Experts of a small language model: 64 experts in each of 11 layers.
Below are experts of layer 7 (counted from 0) of a mixture-of-experts language model. Rows are named router (the router's row for the expert), gate (a neuron's input weights, with its number), up (a neuron's input weights, with its number), down (a neuron's output weights, with its number) and show model dimensions 64-127. Each number is 128 + 24 x the weight over its row's rms, rounded and kept within 0 to 255. Numbers have three digits each.
Before each expert's rows: "gets" lists some tokens that make up at least twice as much of what it gets as of all text. This comes from a sample of Wikipedia text that the model never trained on. Tokens count by the router's weight.

# expert 28
gets: "1", "9", " the", "2", "3", "4"
router:120123130141104144105103080104100143123118187136130154114160127108133135096108137150144147125177140119141125158159101098110101151113125111145125145155097145117185133163158110179134150088101146
gate0:165140110169133134149141122145118132139088115151121151094111090104136148108103198147128149128139157130123133129134111163149138156158116197130113148193133166093144144165103110155107151153202121
up0:152143140122164084135080173140146113129161169141163138153128118133140129120121130115146126147152143105110117102115146117145140138169112127128108122123115134134161153134130140124169150165150085
down0:145136108130106133146078114123109104147160084146131118136105168132131104157157143107064122113118106126131091107120089106165117127133143104109138051122127121144110117156095156100161102088137147
gate1:138123156116088129098101152142137079122182113140080107110132141119123145077093124159103101102117152153189120132116117154094160101137144126149119143152063136123134140176124135106127106125105139
up1:127112177114094133057121177105113118154176120138106161123092167131111134132065105130094096100147104108138146142149165120143163098134148121118152157093117133145135113155138113137086126125132118
down1:114126137118107153126133144092110114125125143097141083140113119124178133156134156100157150120141153148110184159130120136168119127088113102115147136150186182089137141169150149160164113092101174
gate2:118105093115132174156138117116155114069138118137138138134111150122141090134125157142138147136130164109106076134135089133130124112104149126121163108111148111146134080129105125125139135124120103
up2:137121101116142108105114101136125108120129185067112127129133144115120109154134150145128139135136115193138127167142148123128114108112124123103158111141110087140127106170122153101111145133132097
down2:065138112155120143103128095135150113112140061114113121122189127158119114103142157124129121117130109152114120158092113123092151174111159148119116116170087122120160090137135126115130126118151129
gate3:138074088117103133130094146155179124112142113108111139101140124100126095137134103105081144124146132147125095116150171171097121121152109095176133095108083097134153114144094152088104117154137148
up3:135096122083102137116163112160070137109120120165129119155130090109116110100112161124125114156131160117132133128147063139123094119146109130118155097152109155095166110136125154101108132114167157
down3:124143135144070098106145097150096145143123153101122108134097152160124125112135158138169054133144139112133162103085173138131147148132140140105093145107150130142117110102156157142127113139149131
gate4:133130100115077136134140137135123152084193140123101167131153131075148127105162093106156146101148137134129130104109121150120134120139144130133088117095094156145126097134148153108139133129156131
up4:134147135135131161170131115088145131133157138161130156083140119138174136101156100138110123143161134132140147097130147123138104113125155126111145097131163129114118100149139102130119105159112113
down4:120107105110143118138128122098150121137110149113103148144131137129129170093172126164137107109177137150161104141128102103147164135126090113130081134147155122106142093090124127140161139189170140

# expert 3
gets: "\n", " |", ";", "/", ");", "==="
router:126138110163152144120113080164126157177116146136103127144175148152100159110154122152144161123128136164113134133144113102149140130123147143087172097140130133133177133118145102142083170118131118
gate0:142137134097100161142145091139156114126126110143139134148145139109166158135159127148123139109168146116152118118097098125130116130111119105140117077166126111113126095087116092123118131107120135
up0:158152108165099116100101169139163155094135101155111137145098121140103162141140090130112153154147163083123091135150144098154117114145116080148113144146125129133129109134109119128119112131124142
down0:146144120104159137135110115118121138110196169169156162111158167151113128161156143135106166110111089129119150137152142136111136126133117151118151124121120112143151120120150120127117131170168144
gate1:124175134098136149140134107120123147129154149094113155104133162136135156129105099088158159159116169108132147102127123163091134152152070138153154098129153110127142119126117126132134162113180074
up1:121167125104151153131141139176139126177131073140138151129138146127126138156141145132091140165083142119147158114167133119097166127142114140152092145160171138112134070097118120112099131147142110
down1:137170123139079161104118171122108134170124104175146120136129123135131132115169116130137104141169157141142095119145130140109151127173099153101089106116087123053124098125094142145113131147143145
gate2:097107121130101135124105137140136145144130139192137122125098114120149119125139111119097148163108171143109152122134123110087118151098128090135145072109103116144133135130155139139093174118127146
up2:180129111158102135154141115157138129192162137106146112130143094128097113133115096140116127114115112132153116125167176121120111125144115121108146105148100129134148141128121176136117128137110125
down2:155101128147149132103089140140098100147086074126113092105141152101137139117136114123150111176138132129172158137156131143093136136137098089150132120136118098120151188127106106133134126091155122
gate3:115153167106140123129164129120106138141071125137144154124167138173169129137122136143073129145107147132145101114112184135131147149110097114099071074132105113125128147151101114160118151082155111
up3:101161105154108095115123112158141133160183121120103119112087157131081123110143074103120118158105160131085099121136104122125160134111103171106137110161121119151114109151140117126148115122096164
down3:106073187109173156118147100137116124123090143137137119170112137118169097127115124099108144113103111194055137131175110153140113128102143150113116155137126128109136096131135122147081116106133149
gate4:094126147130121131103128160103145107152141155104080135096062119143082123134124149114150138097112141117070105136132125144081139100126123187127153077105105134124140111100135128108120108112101125
up4:119111108155122116153072132111160113193118170121150178097148157147094130109131141140119185135148140121123118164111107135165115151149101131104109144126133134153136143154117139152147149141169129
down4:162151107168142156137110136091146123121137123127136123146062146120105118106122098139097108135145107122154152144142109119166086114122143088138127157139136119110136139118156160116149167124136141

# expert 9
gets: "\n", "===", "==", " Title", " to", " JPL"
router:126126131155100142133096114099126113117105134149092139141154121138086106159134121144167164110145119144162109140187094115133099118125129173133126144123147164171125086158109102160102151087110132
gate0:096120081152144157104154137115132109136123117107129122146093134134157073168110128143098118094132155112147103193179088196104148088067148121126125136131132106105127137111115122118099160123160138
up0:134082083156128123129160087155149139139128103141134110117125115131156156130122107144155106140112149128127059136124077178105136092129099134064109114113100109110109104183159143100130133097086124
down0:083094127131145135110095120111101163139094138070127137078097142128161128112136103141153118176120110116134184106173099112111153115127137148186104105166137177116098162093151082097126146125130121
gate1:118143102128115133134139132107150124104081127105135135129146104168116111163152088148146193158117097125134118138146100106131128165121119156158125121142137127127136078164112104145155140162099146
up1:140169134134125183145168165082092151075144142163115119122090086106123160136130157133089104096141090119124127100120137069134112145151120084139106138128144138133113179116118129119114148094125149
down1:156123109139111155148102155106144097141116094124089128151166117090145105120119129139135129140130125138149167177155182155164144101123127130126092133118115087113087125148163112106130151124175116
gate2:141082165127117135104115125130143085131087131091125183093122145127141132107138118155097108119135150133131139126174144102162121107136096073164155106071184151106135140138146097159158078127138111
up2:124125121119140112146162089104134146126133136102114088147163108121156135069101131102143145115115157099067082142129085144146156124130124123112145139071154147168151114113125118119131156152168135
down2:121101086144097183101135112155165123108176124089146169133165086146085090062102115152133135108099152129147134086151133104156139075137114150106127144132138155136102107164137116128122120136134123
gate3:126142144100121144134149105142123162131140123183127140142140147108149129110165094087118177146126147143119114129068158121122149141125148151124133085097151126145077162123138135144121100116093152
up3:177171138118140133133115100116125102114147137137098137098119127112144111152121118158130187104139099148131142141080142153114155158171144144155138130124088120115153123119137109135096160125173086
down3:090087124136121107152143117163156104101126136085179153175163135151114144125117117158111104128119142132131113153119115091141126098087124138143099144147143112160140085126152130151110165114167120
gate4:119118137127151112161118111149144182144143120104097090177112061124127143101109138109130128138114123106144141156107103151130156161157095122104140127155159092156135134141112131145095178143140110
up4:147111119093125106174165092108124123139064144149143124132160121128116099122108134146113143119115125116119114104123091115156113174151102127110168053156087126152163172097121152082095164129116069
down4:119115143118138113173095099104145130099136104108104103136174141137116126148124106106157179098148141109140121131098130136105152107116104097124112126124158093144126168090121153129143147130114131

# expert 4
gets: "\n", " is", "===", " \"", " are", "/"
router:148109132140110134115106128110074138157134121135134134104113130165086150108181115121117143080139157122087115144127132129163136148144146097115156135141125131138175103116160106133113163133100157
gate0:162130120128163097101142111086131135136166177140116103148130154173157073141145131119098161088128119146151121112123098121140113190130160138153165104140148107110128142118132105134121123162081122
up0:151136128142087158158122102112160146127117094137149101122126162103183125130130134165163128108101073099108117075121132116146099103098115115120135127095152170126106173137113151124154142096126107
down0:134114121127135099142147145129102112174130134137137144100125130147159165126136119112072144086087122182106142147093129128148141122101177103099150114101125115133134125145119125118138138128126169
gate1:152136153141127163110124152141102097191140133109128091126145124105149133081126142121123127183109140162152104119079119142119146096159133140149151098099081155131114155157102099132132134084119130
up1:151133107078116158112109085110120088144142160115137083087150150156119102140126129118108145151110106132162133143129189140143149112145144115128141129062114123098104114086082125105127135119124140
down1:073125128144092148155086121125157144113125103102127137124146126124111148165125112166160077114158151128147094136128153136122125121121093116136134084167137109154143117139127130155108086106108096
gate2:155155145147108188120128154053130154120138162160114112090149136092093114152128131136140149142143078137138140157184104176139109111122154093107119089147130092121126132144156148110126118141135091
up2:129126117145141202138131140126118159136172159147130123146129133149119155145121149138131072135135132109083114127095119085144127157142110144134092107121132147132106108126177146075136159151122151
down2:095132164127115143091094152094135147117091100133080123128154098157152127133147123096151127136122144164123136105126113104141160144126129130086103150151102104145073114146129141183123126183085104
gate3:119093138118107106155120176127093140121098159106159145153158149137144157147127105150080137143097147125110124107134146082154127173095121131095112115120134153125133128144115109102146130164105130
up3:134123172164175144111161105122078117119128142166155113087136155164092130064140122144112181133125150118147134141112116137154132121124148094132148087105067161076122124102133124144170096143135129
down3:115178094120121121137151095129129114143143109102119166134146134111130117117138120130148088159115118139107098143134146139179119152137154104130123071181114096161168120131179131126128095135108147
gate4:151123178101149191116125181098109119126118134157127148105102096139173085153132117152112156107161126143144099131157131075156161136128144105138179099130121112109142163141130146118129153152132084
up4:133155128131134136107129132123161082099143121128184086132130158148150126115136092134123122115145120152167107131124132160088110104122127141160116166141145118158163125126122109151183116117152104
down4:129125125122124130085150142130146119139134102159108155079086138166121124102109127144132145133142118093127168189132100106133137107103116105125150092152117093165168144136148135120053169120161132

# expert 24
gets: ",", " South", "i", " November", " College", "as"
router:140111135155096116132121125133081178141124132122125160112134161146108122132105101154139170090117149172145120136123109119103116150140152095089180110134120108147142127105116128174087116120145132
gate0:106129163155109138150155131097120133159086100108139071144125177114152129110144137130056163114136134098126124118123131140155110130121112171106105153118125139100143138122147105167112136145117157
up0:083150124124171175144133105172134130108113157146119175162100144144115139119137107075149106121100142141119120110140120129175144126156124113087123124139145122107112151138117101100134139077159079
down0:123114119142182169118132116161115125122136139100155127157127144130112102148120087112094100116116117125113093127097126138157101161169120127109121157143075151101103115152108127153107135162126098
gate1:137122096136135135168148113177101105158130134091167117114137105133107115136123079122110061157135107103153162136126129167104139120116160148166113092134129171131085131125117125117127124145105135
up1:152108141139138160131106127102119080101115129129143096126134107146148168178164124154147112162086167114098125132154134110125081109095128172159109107121193154134107144083101120138138116098103114
down1:144121089149139142133118136126122154152110110109089107175174125145166136086160105133082129143137177138132117125148114105134136116164141130139092135089113132151140131128169121112140147130117114
gate2:123127118104182128183127092111120156133132117101133096135159087154121098118144143136097130102116135113164099125155126104101145126116114138135149095124128083168111138123133115128098132120130143
up2:089119168136149132134143128152107136114084091158154116142118103145159135107130101103081119127127167117153131089123171134141120152164139064106112126084107139125151130128102141116146114143123095
down2:098105171138119164111140116127094121090071128145085155159138110108131144157143161145163093171115126148132152162152123155138093036147116190128125108176126153138098128109124119106112117146149139
gate3:166183121128155124116148121126106144100137121104159129163110120124105091132127112117123134118150130104094100145162113088146082138082119168130089105106124129077141130153129106120195171161099101
up3:151105125135162090109116090149113143131137096130127139153141115114110126138123079139131147143168155127100118119131144129076144171133118122137099128145131142119154087118180156106124155131112142
down3:115140160090139132111123117138113119113086136145161146083159129115146133144164092123172121130153128135103125118140199110158121110119109153118153179126153158127094143142102109142106121133150091
gate4:140101178118151101099166111131117102101136114155118164159132156124137121140133132156111104111133152124116139105117119142138150143153126099128138113121146138198121133109135109134165109127149125
up4:135121190139112153115121102096095118138159157144144093121114196075141102157169119155149103102120123108158101114158109136104139100095126087148117126126121164144117108136170127111121123095096168
down4:149132134131130124109193153104116115149138140141164122103088114160153125153132131107112080163128133110092128127137118151076108151182116094144084100094086158137124120118175129144112136145122135

# expert 17
gets: " and", " the", " The", " his", " this", " but"
router:154111134148108165122109130117118121143083152130132136133160121179078112153158106145145157132138120136115102118130088138137099156154143101130124093131134129144122152157132084143142159095080134
gate0:142165130102140145146090157077112104171096123114153073136134124149181130144123117155116190171127108133112091129119120152130153169122122147160132110130145089108140154147105120115132164148156126
up0:107104130154102105098112119073109119162066120101120124125110151111112122140143104156144144125091138105200136137139142111123147115141113135111096160135106153116172143137103145163128127113100103
down0:163145150110130101086145160142135109121114181100148176114088100138124093109113171163154096140141124170118101148109146142125099116125100136124108115164086184094131144090126154191150120135183099
gate1:146113125098100111128160151159148123123127132081150130132109131127109075131152106124155175127112152108125150081123142114137106133109094127103127116128135133129129148107112149134076142096108124
up1:117138118138154117133114117155159115150167171086126151126114102126151135092140117128136124105113147140130153120128131090147123112132170127128131166090132161176113125150149090159140152102157124
down1:140066138136128143153096133167139139134138117149101119137132109118133150141094143127139140171142152114132143120101150080121111126117131159142126144171183175091130132130160114154115138163130150
gate2:140091132131108113104113122112177163154112153153133127147137163122078136158153121168133121143115117171122121146098156127127149146148131119112152135122138160125146154109089137084092113106158125
up2:150082121100116115121180143168107136146091138161139116133080150101123104160157132158169103140126104116139155095168159090106108132127134095064130169156130134191097122135166130108117123192134121
down2:163119157119123124178127113113106089122104106185104135197126135099108107101129105151093124185125160137147129127097127139113144119100095188162127135130118129175136107085124141118136093132160140
gate3:163122104103118146127100156129124141113095147137148156159171161164140114127098119130145106122171099115127156100153118161120109173072133156115079087102144136095126140122123078121165086156120097
up3:129169127113118143143140128092145130145134103111106125116127177150139131103098141130115127156131137130116129140136098116143155115156142120134100098160155110123123140112171122070133148145098113
down3:141145141141138130149129134109093123066158114147114108152108102085126117097143162096102178072121112119139160127132151124137100112123145140156145166109118060166156168154137088141148157106163113
gate4:142117144137140126102095127128149148118084132122129109099138181151154140169164131121102147158154141168122123132105103151158117122127142148164111058125122125126147112162109108164172109096110131
up4:111140144151115157085102092128117102098125079124160124089128120104151129160132091115121207111139095192138125135135123132100117128104163153121135132088135164138114116161142145137158177143144101
down4:203145135172102126126168212154135103127133123116111129119103118120079152157137135124133109099114139087130109149146157127118150100124129185081137109132163186144097133135121144130095141116137174